{
  "num_hidden_layers": 13,
  "hidden_size": 128,
  "n_experts": 48,
  "experts_per_token": 2,
  "d_expert": 80,
  "d_shared_expert": 64,
  "hidden_act": "swiglu",
  "moe_layers": [0, 1, 2, 3, 4, 5, 6, 7, 8, 9, 10, 11, 12],
  "router_score": "softmax",
  "normalize_top_k": false,
  "routed_scale": 7.3,
  "balance_loss": 0.00242,
  "balance_bias": false,
  "init_std_router": 0.0168,
  "lr_router": 0.000826,
  "num_attention_heads": 2,
  "num_key_value_heads": 1,
  "head_dim": 64,
  "vocab_size": 8192,
  "norm": "rmsnorm",
  "norm_place": "pre",
  "norm_eps": 1e-05,
  "positions": "rope",
  "rope_theta": 10000.0,
  "rope_fraction": 0.5,
  "qk_norm": false,
  "attn_scale": 0.125,
  "tie_word_embeddings": false,
  "parallel_block": true,
  "init": "uniform",
  "init_std_qkv": 0.0395,
  "init_std_o": 0.0,
  "init_std_up": 0.0395,
  "init_std_down": 0.0,
  "optimizer": "soap_variant",
  "learning_rate": 0.00453,
  "beta1": 0.95,
  "beta2": 0.99,
  "weight_decay": 0.085,
  "lr_head": 0.00876,
  "warmup_steps": 200,
  "schedule": "wsd",
  "decay_fraction": 0.251,
  "decay_shape": "linear",
  "final_lr_fraction": 0.0,
  "batch_tokens": 65536,
  "max_seq_len": 1024,
  "doc_mask": false,
  "train_tokens": 368800000,
  "max_steps": 5628,
  "dataset": "wikipedia_en"
}
Below are experts of layer 4 (counted from 0) of a mixture-of-experts language model. Rows are named gate (a neuron's input weights, with its number), up (a neuron's input weights, with its number), down (a neuron's output weights, with its number) and show model dimensions 0-127. Each number is 128 + 32 x the weight over its row's rms, rounded and kept within 0 to 255. Numbers have three digits each.
Before each expert's rows: a language model's description of what the expert responds to. This comes from a sample of Wikipedia text that the model never trained on.

# expert 37
It responds to: Section heading equals signs, paragraph-ending periods with line breaks, infobox lines, and sentence-opening The in article structure.
gate0:133125086104125113101108127127121117130229099146158088117087098139094160186123094139123073177139133065145192094052170167105092125113138205141114118108144122115123130101150123140101113081100119103113172120195115148151184081108124137098129072132134107139132118120083131093073101182110075095155145152156104065087191134119129148102160115110128116143165119128065076095164154117151085084132
up0:106106130108100143099119153076152174113129106067090055159107168117143196103115129088135192090109099140151144140137075135120101170133156143143119063110167153115126127194075146132131181096137183149182134101173151070143159185103153137172134219120145059139110131184160136105110113120099109096168090128129175086071093116177112128132125123112165107103145133100149102181132153121134124173143
down0:167134113130108112109160130115115076098199058125133076125153140082116136154144148082141070148112167087079166105118123177116158163128130153131152164158140100126170110155090138115116172157140147129129169134146125111165191108119134087079095085134153178130143077141128072110162162122127104117131046123085115060104051118136119098164092106136134172133193139102062150142085164093195126176124
gate1:114143173123113162075165126093102055146143128072177136106128110099110130128097126180173126154147156131161183100072095158169120149140105092105106117140168112111165126131135151118137150196155056159034141131100088144181125130155103117145148161143157104155121088146158160147100144081092132101202128114154193156120151123165095184104131163166121088139151099095203150101132139087179080142128
up1:118124109201187061179104121122170197126125111166094103132130140136140136086128104105137118124097084152051100135142142082082130075089169154144137123135148095092109102079141137170123143135098154164182138132167122099057120107053121153075102073139124151121166180143091053125160139134114149155064141088119084109120147191131172125161086120127119168134153178152125154143144118144091145093165
down1:133133092174097138182111058146111127153174146118101142126182164176135168138116108114191103125090091175103076096157153164079065162090149101114147094127094110077137096153102165125193097098135163161128126127141176176088151120091151125129147122094156082175079137201103137097150158129150104159125119111143136125153192140163104077146133128122150111126132196143104134152166106086126044076158
gate2:112084107174174141133109106161190177141133156167106091131107148149070113166122150166178113178146113159121168192106121138155112149111178087070125196118130158132144154086145133139175095129095145101162120062177082133166207120128137154110148114167127116143136103155144138126109165140073097103073123126087175080093108091135145111086177149085169156139155162155122104156199075111084156111124
up2:067110118082109117180152141163093106096148095063113097190173123164136127116087110114177128104170112119103137074097088107103098177136057175067107147080102135097169121131127094099121171159142174106088146166129191131181096087090147124105074161093129131133101120108098113135132093131130081084143164157181117153165145143154120115132128148134055090073129053139065132140148166115112114123127
down2:097100132137146145220093102142125118159173168089170130150131166126131117113130112164117122064128163129099163125118132107123133128141117105145132118143105153107130095132065098107098078089149152131119112162123105070137188153119188107114163146082096085179095127140148188070091183148113066162109144136137111082174101165117136110164117121064103111139070057140174155114182056089151087166089
gate3:156071134121148132127127102148110115097208148182085181092126114130118082166105131145168083145074058126133128108087173121143075177105125128084111170095103126125193117099102133106118100171066114128096135089202127092140084164104148109203106160129147096176154175151084119097077192132129106092142166187105094128107164084151119088129150140164143119150137142115074121133159093142109140090137
up3:112062127151140119152176084160142124106150095105106100079162124128157140177105142155207127112074106133159141069073201145214140074124113180142176128143064140140111182085092169187086088169115120114138147129106096090129175141153121110117154151121136069105101100101142127139075147089170105076115095113123105090107118147111152146163145172142076154122106188102084126120120099147115129093127
down3:130163059066110129079143117143141077102162176141086127119182102150147114168115180115122078084097171156093127111079171170099187137091097143115065117106100133130152112163117164089121098113108102199128123091094122143093201098148106100177116154155086120120148153154095153103084131102182137146179172143074164164144104125102132123088150131090135154075171131106095142124191082114131150129174
gate4:147123144128147146084076128139129107168195081121139133100161068086136131154107115114163110115108134093112171163124146105110126146122098105128072164141127099166188108080119131096156110141100096121081122132116112157150145224044156079113186114159085067149164099113142108117115202163116102119128161112057124163167127085109187135089138127172074131148120134120118109090204125150136074157158
up4:092148153075114177144086121161130163133167022114091111181150079082167098144157083096175107104115149094167155126123101131132151109127055137107109177145135141136146115021082138148148184123096092092121075140139135133148172169012148118147122147091131094124197132115132117125125160169112140128130132161082093098138114138157191134120118146130107128156130165120129124115131135131152081142152
down4:065123132048129155099157089114091113111175030097109156160134120134184143166124135112210087153128209134127088119136159129180157122184149116125135130128141156076139126109093152140107109118098097126136107202077094129134183161111159168112112111130114118091154103145174158138060113156130179102125072076081142087110076150079129092160120115141127138166128133151130168141148094142146148156166

# expert 28
It responds to: Pieces inside verbs and nouns after a first syllable, such as ref-us-al, diff-ers, ad-ol-escents, ref-ine.
gate0:156149111204121171104137150169153083140122156116169121110114112118136048076145115175131077138137098085172132141095173112204082163142115075100102173154110064131108059115119157159102100112128107167169114083131110043141121095133148129135185141121106153183097152179128115095122096177082133088099139130141107069139112173131144168118085132157124124085084123162159136128117099120151168154180
up0:113177165149186097119129187187150065078114104114124153056114095117149079149164162147138098124116147103102135067072124129148115118132139130086134116177145169152136128183146099098127080090150148163101139119156167112105137039098143117166147124117101085188118128108085127105103121157093120114124154127158128107150155140149126131046117174126098150091112180110151171180111160129174101152030
down0:158158218076116141099106110147090152159098090160189059097165111151121098154145098141120144123103084106124136184089113114052106138132162058121143133106132166112096194131168148144139129147140153129202084165096094167100134137137157151179118124146085148155122066142152084111143085115098084127112173136144132076163123103074144127116082130086137149125122115090174094130119136192063104118103
gate1:084116163125113117135126172090130115092132098111109153163183203131107114112140115135144094155120094219134157115013117168126144161123110112160102115110151155096142194142112130104113126088105120178109138174109140145177065158115138099087105101192159129124140081106193156132027117121087135144121126125189157144138076169117140157095143124143136087089120112111127152096085081144156173140144
up1:168161174137161179164180127099145154099132137173131122139132098150127136097113173092117185110131081136094190110145068085129147156170104150137163153121125073028133080108073148121126107135118122176146174174103141169136136148177109023139106117050177199128090096092129131145101148124133113138111167152140155094151099119129107125099119065084147100127106158107105099149142106104125155096112
down1:060177134107069155151128149134131142118176152088139174069095164085130151093155107176072144131122161126126125140146128130150114185106177138174148160122156194092192081145182130104120138124104106133084088158107133126120119137188119146123170055160111101183115120179149111136109103179081175166124135134111122182143162089157134095139145087154118113102089092110108142132109218143078068118116
gate2:108109130090146178213170160104120103127183208097096117125091092137119124091081123100121123151116119122103105151124117140142177075136159110161093091112074086179099128087075146148038147110121126159134120113123164091205136122200147166146097085094133146092111103090074175065098144140105136111142142163131105158082181169123148098122126118178100133146096079108104122095127149146155091111145
up2:103113150067156084190107128097108157093108109204110097151144189178138151145139067099120117105116129120155148129149184107148136099139113089105156113104078093109085083064074125135092179108119080151117132109147107150137102094135124096150126124135186116041156129081137112094172085176088149136128136105128109186140123198143147152136149166201139197124074149149125173128124089156164112142128
down2:108167141151096076129089146102118128180034129098109093125087173085140128163117105113102079115083135103124145147164174132080137172089136135177161092130145158117104117143167146161153150108146091122110072141158149191061078133159084104152139119082155143132139156169181102155135139153140062173155146120188092211140124131141125169168120118128159083119175122199137130078162140175132106130115
gate3:141107139169153097159115125144097093087202120173100154153148119112133153151138101113135088102116085121164158150125078086175117116096133136125141130139131171145143113146099155129100079090117171078144096124173123161140098186124144103159108178171111096177109143120162150127126115161131143150094084063130128114146104192127113087163112207173052155135121123102063125121209131060138146108032
up3:142163150142166132055119089132146187089116144060115054057147124123195142096113106165156105129181099115131144113162119168098137151169103137126107102104202132125145150081118150142153142104088100155131103137094106097115164105097154148140098099129116132131092142175095117153159127099132149167101174206159188146113162119094160121144089078171204128103174153117195138113067092111132171138117
down3:050089072168033096122120182124122132154223090150119156152141179186084100104143116166140133055111131172162114092129097114166133113114096103123113126088133120116116085095116082110152165132112171132104086136109125125084113176198144137145081131083135117149105144083087168095130162145097154126082141123167096150105120159104096108183128144124119121104142173125125092113125125118072127056161
gate4:082115098142175135163159137121111119163102155140089096128150116163087144107168141079179071105111122138183165145078141098105164123120064159111139113121137108146151049144150136125130092172146219147128139103131113163141140151207163054146134134099117133119165093133092136096107122132071101171096066106102162150155149142094099145159097153120170052095143149081116088144098166147067142090164
up4:126126160081124133161082063142105150114182089118119162123180073117114084127165088138091121181140130177119107131095119104162129092157128143092148119117102198123125141067109058150118174123110141130092177128161114162117183186085090125131144166185091134064134156151117084123162180088090131189076115132109152133075188147139153096145121115124125119155117170109115193133107085147101136103059
down4:105120102134046128140066190134109118155144107041128132135119111125125083169138079091109123070136102159147116121139073069096089097151119092082204136121120116116173160176121174121123136099146092136100136108197139164109147181170130134168128130104107100184100177166126151176150110080123160155069143129147179136094140086130130110109139122141150135145201165136093187131075100093104123127098

# expert 15
It responds to: First pieces of names and final year digits in sports rosters and results tables, e.g. "201'7'", "'Ch'ancel", plus prefixes like pre, non, Super.
gate1:099135141070142103110090143138146125106159167142175134134111136116165175108147101186094107173098110149137135157106139072180097108091183141102108157164182135144102137137177198151096109123067143126119146097099124183132149168158112116074145091123189147133081098120141097092125114131111128147160109142135110191128164120213033129104121180163064081137177111105118135157141185159157132084139
up1:132068123065077104174169120109109173121138149108126057069121168140076122086083218133134160155082123143157117125122189111148127127074103122148122070076136119133120082114113110115138142090167113107102100080086153194121083133133110115077145138108130130129133106160177096123129162109142101151121134142116165127168163108115178182132091111169173089108144156136114081074156098198077101137087
down1:100110165105068128124131140124124175158139092110170154045093092138142168076032095102119120207107138118133117141134134197179142166164148072155174117135146093137140095144108100112117081103166155129156096087066145112137111117133117136104078131075173139206168084101123118130098126154127144153131105143110170139114194171093130090083099112152144120098146141140151184092165091088145147125154
gate2:073110140115112106169128140108151114078138179151174082138103183185125162071110093121133106163083097134077164127115126101132084119097138138105071123131111091128102173092122124093153114162053165177103182128144161154131158152154107135096177116143196156166091148133131154117085120130113139122126089152169103119111099110117067110125170178169180129162198125068075166098170152108148068087145
up2:113127095145153165147185189130163170112120173081148118170105143119080094113125149105137116135073108101138174155102129145150133134123164102107121127109118051106100067115148109085121110099155139141133131050140089126115069122134136056193175124161129116129165055142093104110149150204119139162099126202110116172157147118142150081129110122122193152143144084108152168169110207100123090101092
down2:094124148156131096120145152101151187131087100117157151154083144039163087104115131095112185129114130164091077105125138123123107127159083113114072176096187138163123117160070132121128129135114188127098110145094136152111166049113078126191129144085102131059146132171074130171113114121148150117120168161103144161174088136132100095113103137073158123153106110151159174206130153153157107121049
gate3:057130153072128115127131121149116069109131099139175087103182134128138151086094155159120072167113151137098177125094157105153097087098143084066125152121134133151102096096143112177164131105065138164121105122169160117133102113111097136076097122128163160132205090137150095095123087110112149128114138127109119135103175141056152133096064133113087138155163124067105149099171170125079089039193
up3:132130167091158209143148126096091101125130140167134139077151122150118099092108182137135129135112128173103156119161098100129066097131096157135121137183041118043170143167136128087126141141122116139139125088157190065140108166157074118075168147143165112144178101098085079116105179131159123089060055140136095162137167151152150102112083162103182128139129098083141129151157139129104110097090
down3:089110100167120149099112118123113182131140099123125111156150183091054096182104187092087172130080118108099103131136123125171162180135151108104078127144223104169142153074169125137102137154165109110093084155093100146158128106101123117189109102116143068142097129167156119149122129143139113168153142115070157146176155113162145063094068096116133114191099149105149183122080138151105062147106
gate4:085125107097115087082162110125099091080135106077134147103147140184109151068053137172156014173065106155109161113116126110152066118099133141142062138107120117177143149102092101102097121153072133184089176085072085148170140160199152098107161136140139135155106116145141126089119131167134107115138087133149111160099133144154085120111154146164087101138161180086140133139147128150097118092126
up4:113149138081190129164171183105166106162166098079172095150133100112156070155091175147092166097135127159124117084127125132118118113092112103088127113127166080146073101125155142107150103099159113159090141106129133161085091159113188070157133109161114135226113077100055136138142103158145097189101106103127129150069098149080123083135126112089139127137141058109161134169113148105079094114078
down4:120181139107185149129116120144151150134138128070165121140146196100138104141075073156213117149111138100109128135163157121168088150160125192063117087122191181099162168118143099081094138182132187124142113166088093153138108109130084130153173122139136104067155117197076145118125101189115159126121109160119121183179144133111104113118074099135096183075125154074131127115108104087140147142109
gate5:122156185078059094115127131140112163091127158173152075093130132125094087131122106167159099138123084162147156140130135068182093154160166089123088114116133079146070117194105129149140119153106142172075150086128095191160082184115124145131093129158093116141132165165124129088155186148088105129138125132196145123128124097165110171174141157164153042164166137106125144086098074159169169128116
up5:169176157097086121159151140216108156127180115117159113167093168124114215107145153171172115134138116115118141157148085090136144139145073141078124131066164111136120133112159110104119071102059125155142126084114138093186159148126161121102146073116106155153115161118116112137132098124175055211107118103176136121145094068101134107143095122101141131160124138145126127154186124163132219081145
down5:108132204111116141090149110172151133173130117181138121155164115149174127177179192139078124116180095122141098131136099143087110163135138150124178096201151159115175126163090141094048098108127139165132198103117111117222134161143104160118138073127123118113085201162128135144125057123117149077139101121116135112159127134087102106180179148121095134143089167081108129114149138075161121132088

# expert 26
It responds to: Field names in infobox-style lists before a colon, like Related, Engagements, Authority, Conservation status, Location, Preceded by.
gate0:144134060139151139153121191182115125083133160143104148109162069135110080172082113117104123180113156150055139097115181135131116157080101117125066159126171050126092138129173160084112177095129197145121137088113102126174099105134083122073078071178094166164123130121085124112144137073151146128193180141133130153171143132106085129103154134162112098146133131133114143118161144190102080131112
up0:052095171131076102129084103175110085175157084122107155081083140173094151151114095143091145151150154141192153120092127179077210131095162079108123105104154152131131125081077121131107133076111116125109107133160114092163073128110139096156125114175117099098098175146132126113117220142116188116160165101156154101134126149103149078125168103090177115136133121105100124052082103083122145136123
down0:090120129117154140153088074164117105173090166116147150134147156132117132096152105147087109155173107224124143070126158120129099165161114105087156121119150084095094065129136107078112123130165149071171092108120143123081087121097115093088135086126106216175134164107111077125136141123082114166151170158121131158164151132146102125200090088186119149094147109171095197094129109140122148184079
gate1:136122082110111114129180166150097155084125160094150157068105080144152141101129142149143076129170133111163136072082133102105126192114175189090167176077095151170093138133165176122170178142116089090177164078128165095157138139183155045170174158110168143165098105137106137120075155109123151115139142111184132164154158129141124108168170166091149141119172140127093100136082150099133096164095
up1:132155110102161192143142111125098069129100139112131118148111123107141137032114162103129133170162156134156080145183118104184092167140173120091129162169093115064161162138190114176121165213116103099119184091098167119092165126120063103157140138123196114134090139144108188106138148137154125169073097163197099178138122064142133106131125130171126144119130115131146092156117103143164169144098
down1:136182148108059088090117124126095131120179104139158111167127129144215113103136106108130129118126151105155114123101145162094114122122113112109105200117128113146144155081113109111171156154081168131176080198141204076103140204108105094113158031102072134059099105141141143109151111122157196131131110123143172141115062152110138090118130130109096165163150103133152102161164122169168170121139
gate2:125130151155115144053149191084129095160185153088093134130089146176188141157122092140080103133153128174099102123107189090113112137101086163101156219123084130163159163091135093096143106106131100149177143129160058170121111142132141104155118166085099139181129094130198105134052135100128093154170163124096130116162095102170124082150162168161128124138114112099096101161128139129133136169064
up2:160111129197114135107197207107110145136106085052144108146099143193176150173139080112108106083163109193113122119132123077147137092131105121156157152147114088138174114144129174163163060161105115110102197135128091179159119108094121120188124137086102156133045084194157092169105112100126090149106138103138106169149100111133111151131116160138105156152110122122138080144126104171083168136106
down2:116179126096127147110070118178109150126106172106141120146149069141177157119085141125191164122111122112177078072159065081067056099146129133150146149141122122081174132080165127098051145111064107134118137110099164138116091099157120141114147121126119171141072142148161107113127125169131138079106087089146165108143129186120105092124100132041146174143078188141123141074120121124097178149142
gate3:056146052086083115113111218101124118110120151129140119123134172227145113148082154142105104133117140138100135160128126135112135130163182134111098102126166166198132152109100150158102128127104065148114140173110111128137108096139143083174185139190132160100123129204083038154109121160164145129109116182118116179108104160104124123112077122124127099150112125210112121159158129120087108097110
up3:116129137189150125124134104121164108094166140094188110193126161194164151125134121148113128072129084112160154120114149170118118151149064163068135136235073100137117141116097146079100120129146145086129119115129088109133147087137161151063041188132166147140092078113114126115133116112118093085092118087138092121162131119120153113122108141117108160144142146100156075075110154114175169203186
down3:153134115145125056140095128083091137163233125099103073109089148048151123156093156111109134140110096052110158106128083076139154153119153165094133110119105107142089050138095181154183125189145097125091110138167127125086091146134144096169166066138109115167113118118147102102153145175124130119141075146091140144125142092112155129172112083072124117183137097127134175174131137090145127175113
gate4:120161188136102114065120172131104159137118072162178128091159115164095086140135147181112088156127133166133126164122167098183104115081069109106144148107117181076051130152108155102159137160111144148100123079147165143157100164175147090089121108147082168152128120110128154093138104112172138215085123113116071133158135174100126135180146157103125109127147115146215096049111130165112149129149
up4:147102089142094130116128082134125137108132160113110151155149135109142171126123118084174144093094085102136146105126058154077105143153176140195108144178162100133162113106107102149053100163095151091118169154101130141097171177096098224124106095068173103161090140135111178118105112135137127079148168121149211138144144083165138121043118098089156118091110131095095130090115135083088141160089
down4:135095117174120106100183118151168158131150124116075173093120164112095141146124125138162110129142172116093100121123144152082097103120140058110134130189159141122147093077114081044143101156152155167100151142122178134174110175159089082057106176117150133107110109198143105123102056125109163101132112146110158147143187147111109147106049102122173076106107132164151099114176046159122103134100

# expert 41
It responds to: Subject pronoun It or it, articles and prepositions like in, a, spaces before numbers as in Route 152, and name pieces.
gate1:064144148133148094119122126105076143103138117094121134102133144119120126076096142178152095150064071130154162105108156072179065081050143076112085146135101113177115138132128128098090134139073100198127123139108128140139164107146079126106125121151213161134105128178120151093092091137079123162172117126138084160143167173110093154091128185156066072167157134102108082116127172149109085115148
up1:141170106145149103073123154106189084166201190101173126124092120148165080143129125059104119132131128157109110081152070202143130181082161188156171115132095171162161138121129174142091165108160093132119112092107085186088167109138107114096163124148115153109134162155102128145150089126064120065154157144117128136143100090136101202111161150130129113136122121156128160131121134137146080064190
down1:169095181167108133106119159167134101142049098124112165107092093132100113171152108126121079168073111039124132143057112179148173167096102101097096153119096089146139094118130111101199175147113155077102106108164093086105150142108206119129137108129115140134180127149139161156103105126114113136112148207150122104175055137145174088127099070149105100106111090106121152167103143160156116142117
gate2:117160116117174085141141161135092112089098091203162163131136112153148185110092068131162060146156096135138179131121133116123086104151157180116123175082152138187139136096106095142115098116063157123145122093106169140121157180136098079077172139183112119099120128117157181098154076197110136061130147174130168102157168199114061095139146147131140132146149089126131107151176113126122137073108
up2:151139133127111099105100120168100145167163103083110120125109171144160125129123152105177118101167133139172128119170073099129146110152128165093105197015087131108190111110106152204136125137137167114143053121184095137126109113150155132113094109164129122097146127192076083131131132129117181070125134155128161110177165112079132138101134109131099154166159089117115129185123149166119121150239
down2:137155179130111115148158160151105193131169105117075144061124071133132124099126124144089110175178135213154129122153131098133113153159080106100134131086110107122151101095158074125196104140182068115119144135144122126102095122088110119117174119101087153091149201121098074152089119103169138206110154108097128093061146164144143166160148148148160192133119112110081128111124132164122215126139
gate3:086082154131080089112168125125130125140150132124174081169130116142116171116087089173136077152169099092142175157136139133152084134068093059135087085149116111112179071158120162118143157142073130116147091074124075171144143152128080114031105116141123111176144172148101131083078067102095141092132182125194149153121168136092097114137120178150134120135178110114117107116102138160134105067112
up3:088124114103076166151136147102068108140179103101071152142121123113121158189143072063108133122157141078121090120162133158083149129112077099172117119143097159101106135146122104102102148094125142098144072127147171119130112128108103026150119122141177119096140176091103131156143191129159179167163128149113100084113080065109156155121112129115114192087147087063116158091103103070151164113074
down3:078149066079197117097146177067115116120193178085132160166113093123155136137121104116111074110141088117087148183139143183095087158126099102124117139154110153057123105128148121105161157128154087118107091105129152160158120079138032130136099183129108158132154137165087110166104156099118148134138105107097128157115149149145094115109086105175150161117136202113158167151091139173191168151178
gate4:144141135174158159131179152091089134138112127090112113157122185110156129133146169153110092137119163145045138110135215131106105076127110104141096188139103099154131088155203146149121098140159168162151159079159156113148087174094102122162138109137099126126089067123106105130134093106089142171130164118101184065163121139121096136118072118134119129166129128088143230145097146113090135095215
up4:113136131155191167115093120166170136124082183166128098158123133126132118105158135108185110114120110126097188138152091094151156096150174056147145162094059166098136113114086139126188084087147089166054096154125146126113155119140102203042119131117160053099093121125170168120160127159086135148121165138115118156112116162138112151150090186133145095101182064135158129162131096128130178122133
down4:134106186125199133172092142163147150050112110099127172092127128189096112148147111118103105122135144181093084109085139137176122079137129079147183176109090114087096106127095131145059083144119137120140183135124080114139139113114132082100183158094158164139099149118112101088069098157141128103146104120149159089105126078099146165100151155101113174081119095126231154109155133134109128168069
gate5:100145145132150060114164118140091110105123139138124102109158135119077122112082155180179068170123098167079180136125114104154062079100137110124075116094131085097093109083149141138114143123081177183081177096122094129182123139134135116072123100128159167160154088147132103058048116132063098127125131151181100159106136136150108120132138195127130066173175139079126113128169122148139114075153
up5:092164045096145088182109108143098147122098132173070071120184164141113100108144143047106138105116140091167112164145080139111148088126176124142134106133115143099109152118080149121156193069146151140147149139076144114161149169173147140084099134092154131106069115075164102134109080111125112149112122134149151104132090088197160079170177083080090100131119155153122129186101115116188091113111
down5:122142168150099191172108106121115147075073151109176110093076104097106136084113147094179141152155120154097171122142171090185135131103116118115146130116111079090094130119150151152092126059155107205106130133181110142148141133119202161174140148128091191154143113121152116147125091110115088084129086179121129141150086133146085202105137163192169150119173127069132151112108206127142107171144

# expert 3
It responds to: Space, comma and closing-paren tokens after pipes or commas in tables and lists, often just before numbers, e.g. vote counts, "(20'1'4)".
gate1:143135186110140084139169123147073081094135162140168109149139099100090138072061131177146073201085104157134163151096138109181040089072129113148070153118113081138133121130144140122109098169055141179112142084108112147152128142144137135107132113142162176150105147183154102067095156140128108153144140109150096159119158133117083095076135182157126075167160132068133136107168122131104110081148
up1:111144107109188103151187087106103115145172141135157129091169165123095067163186138130173100178126129101110117102179121134118149160124163096153114064093107151089133136145071134133143127093115117124124126135137186191138111121122124059124131118110114172176149159109178095134173145058185157101153173072132084157067110204138178131097080140155118124122063148153130127152147158064095115131099
down1:145083102152108193092148103157126135210131095099121092144149089129127055189123150113130124120193116126122118170066131104167180123144105106172086135143136161169102117145120068103109168099174085127121148127089159147097133176121095110119088209094075093100079154129150126086196148109082081111113163100161087161111108102128150127201158166173135144128082172139111144105107144106117110123107
gate2:145137142137130109157126152172092120092151120119155090108162142149074122113098130169196086219110083136139150154130127107201063091092156111115077149087124117140136099101082155151106128184073151165114155066158099135139087138159139119085161095150162182147112073145168142049100124124126125101145126136130137136118148131111088117061134175159094084164181136041135108126170126153098116104158
up2:092126125121092126108146140166129111133107127138134120142192104168134111162157079121125130151069090094147127160125161166125143192085154135190133110060135115169131149134176190164130179158127113117076124072173191147089113146167103079130125139131140141079120150078125137141174168088084117107108039120116144117161046119134089166111166087136121116100116064114069103083142150088119133108069
down2:123142105091092118120143051144181117177189095155083096152071054133114077165096189104123110166130149123146100094139121091101091145116112146137135191115139167119153083181128105129093089107115128144166131097096154182082106170147139177107125204141116134093173176133091177100165092098098142144174107119083176106118144135094092118120130114099111119116143126131158129161100099125183055076158
gate3:135104170130121125115145151141086106076140144134145115128149120115108097139060137190146107184127096161158139136079153104166083112041101077094062123142136094153082122080113152143094085100066109157093203084115163120137121116171125136130112114152148144166134102144117137059105155178133148127164109133130170064134077142198095134125155177160134118152166154045149117055130125136104148102123
up3:159112132107185099148111117101170193121149158091113091128173145124132082117058158060149156125061160139166112086144105158127160145110121116206121099139085144130100145124081179099128116171152079108112125107179141108122038113074094146143089156146106140142106098155120128136168109105159151152183096172105069101124132135154141172076126134147145126116107145104129118177184084096143146190060
down3:080122124147141126109118107107108132109077143070039141149089152119105102218071087115068119091182069182112114137187105065108165111148097132130160087122149150136150141118105132161151081078101138113130179095069131188121118112112109158141123156152149135120101129120104142108134166100136103135113155094151128142147168099153167120120196106110146188072107098165101208145091100126136117120068
gate4:149139222162128108150152159128096119159163163112130167090105126082138136101124143152131059181132082143141145179148131099221067091162126099111065159126117087135078134127103176158103125143053147179095161090125133153111154113170138118126133105123139172168100114159145081096087163129100132160142114094119135116164162119111133107091114160124112046151149136040121125152171130136117189119164
up4:117145098162158113174154122138197139099146096069161153128123114062117182194097138066141149144137155141134147104137106118105085109115133091140095060148116129142141151163091106145126147098134176127129154111129102147117098140114084131116055093121134100113145136122079092126062123176160192132170150209097065135071167148088153097161178142115108105052134076155124116129100194120124158133090
down4:129092109132167080143135082160067119131157126081120150171096129147156161092106117114109127129084148131138176129122095116201103120139097140127129126170136096088116171112156094147111102084140192162148080090170121086182086106181135100113117124133092106193087165101164142123135120083094020142122145062105098118175117122138147156126089126135171127151052120175092145132140112086162066183126
gate5:137114170131127069132137118142102108099112152123157089146132133123134134113105094143209054203096127164115140166081141092149068126112128130135072145116127114147132152061106171166080119127043174188100153098108124187185136122161143156094121094133141171169101167129152153083063158139085087110126154131148139146170145183081072146106128190136133090164149098070127146123144118142110145094108
up5:101108133104192144098143163141167118142054160183149148112164094119169093146120074085127183149169099164134126140073127079150149140120122128142136160213120161067103142088102077161148135102123127090142140193204092112159109135108162155132138078087120162130141175151184199154150158140096092144090151085097112122162140093158126191194119111153110143111099083137149135103133151127111155149107
down5:097135121107154117168156126156085144180183165160083090062112110142185130102139126109158115150142146094119106173169134089123075065132087111130084092129126150105076107119147140137089167141172110156083110134179137069170108133135111141070155152118104142133158146157120128054134163046115128160079198125146127114163171131109085076105207140150121130140182129112174167125136187106150092103138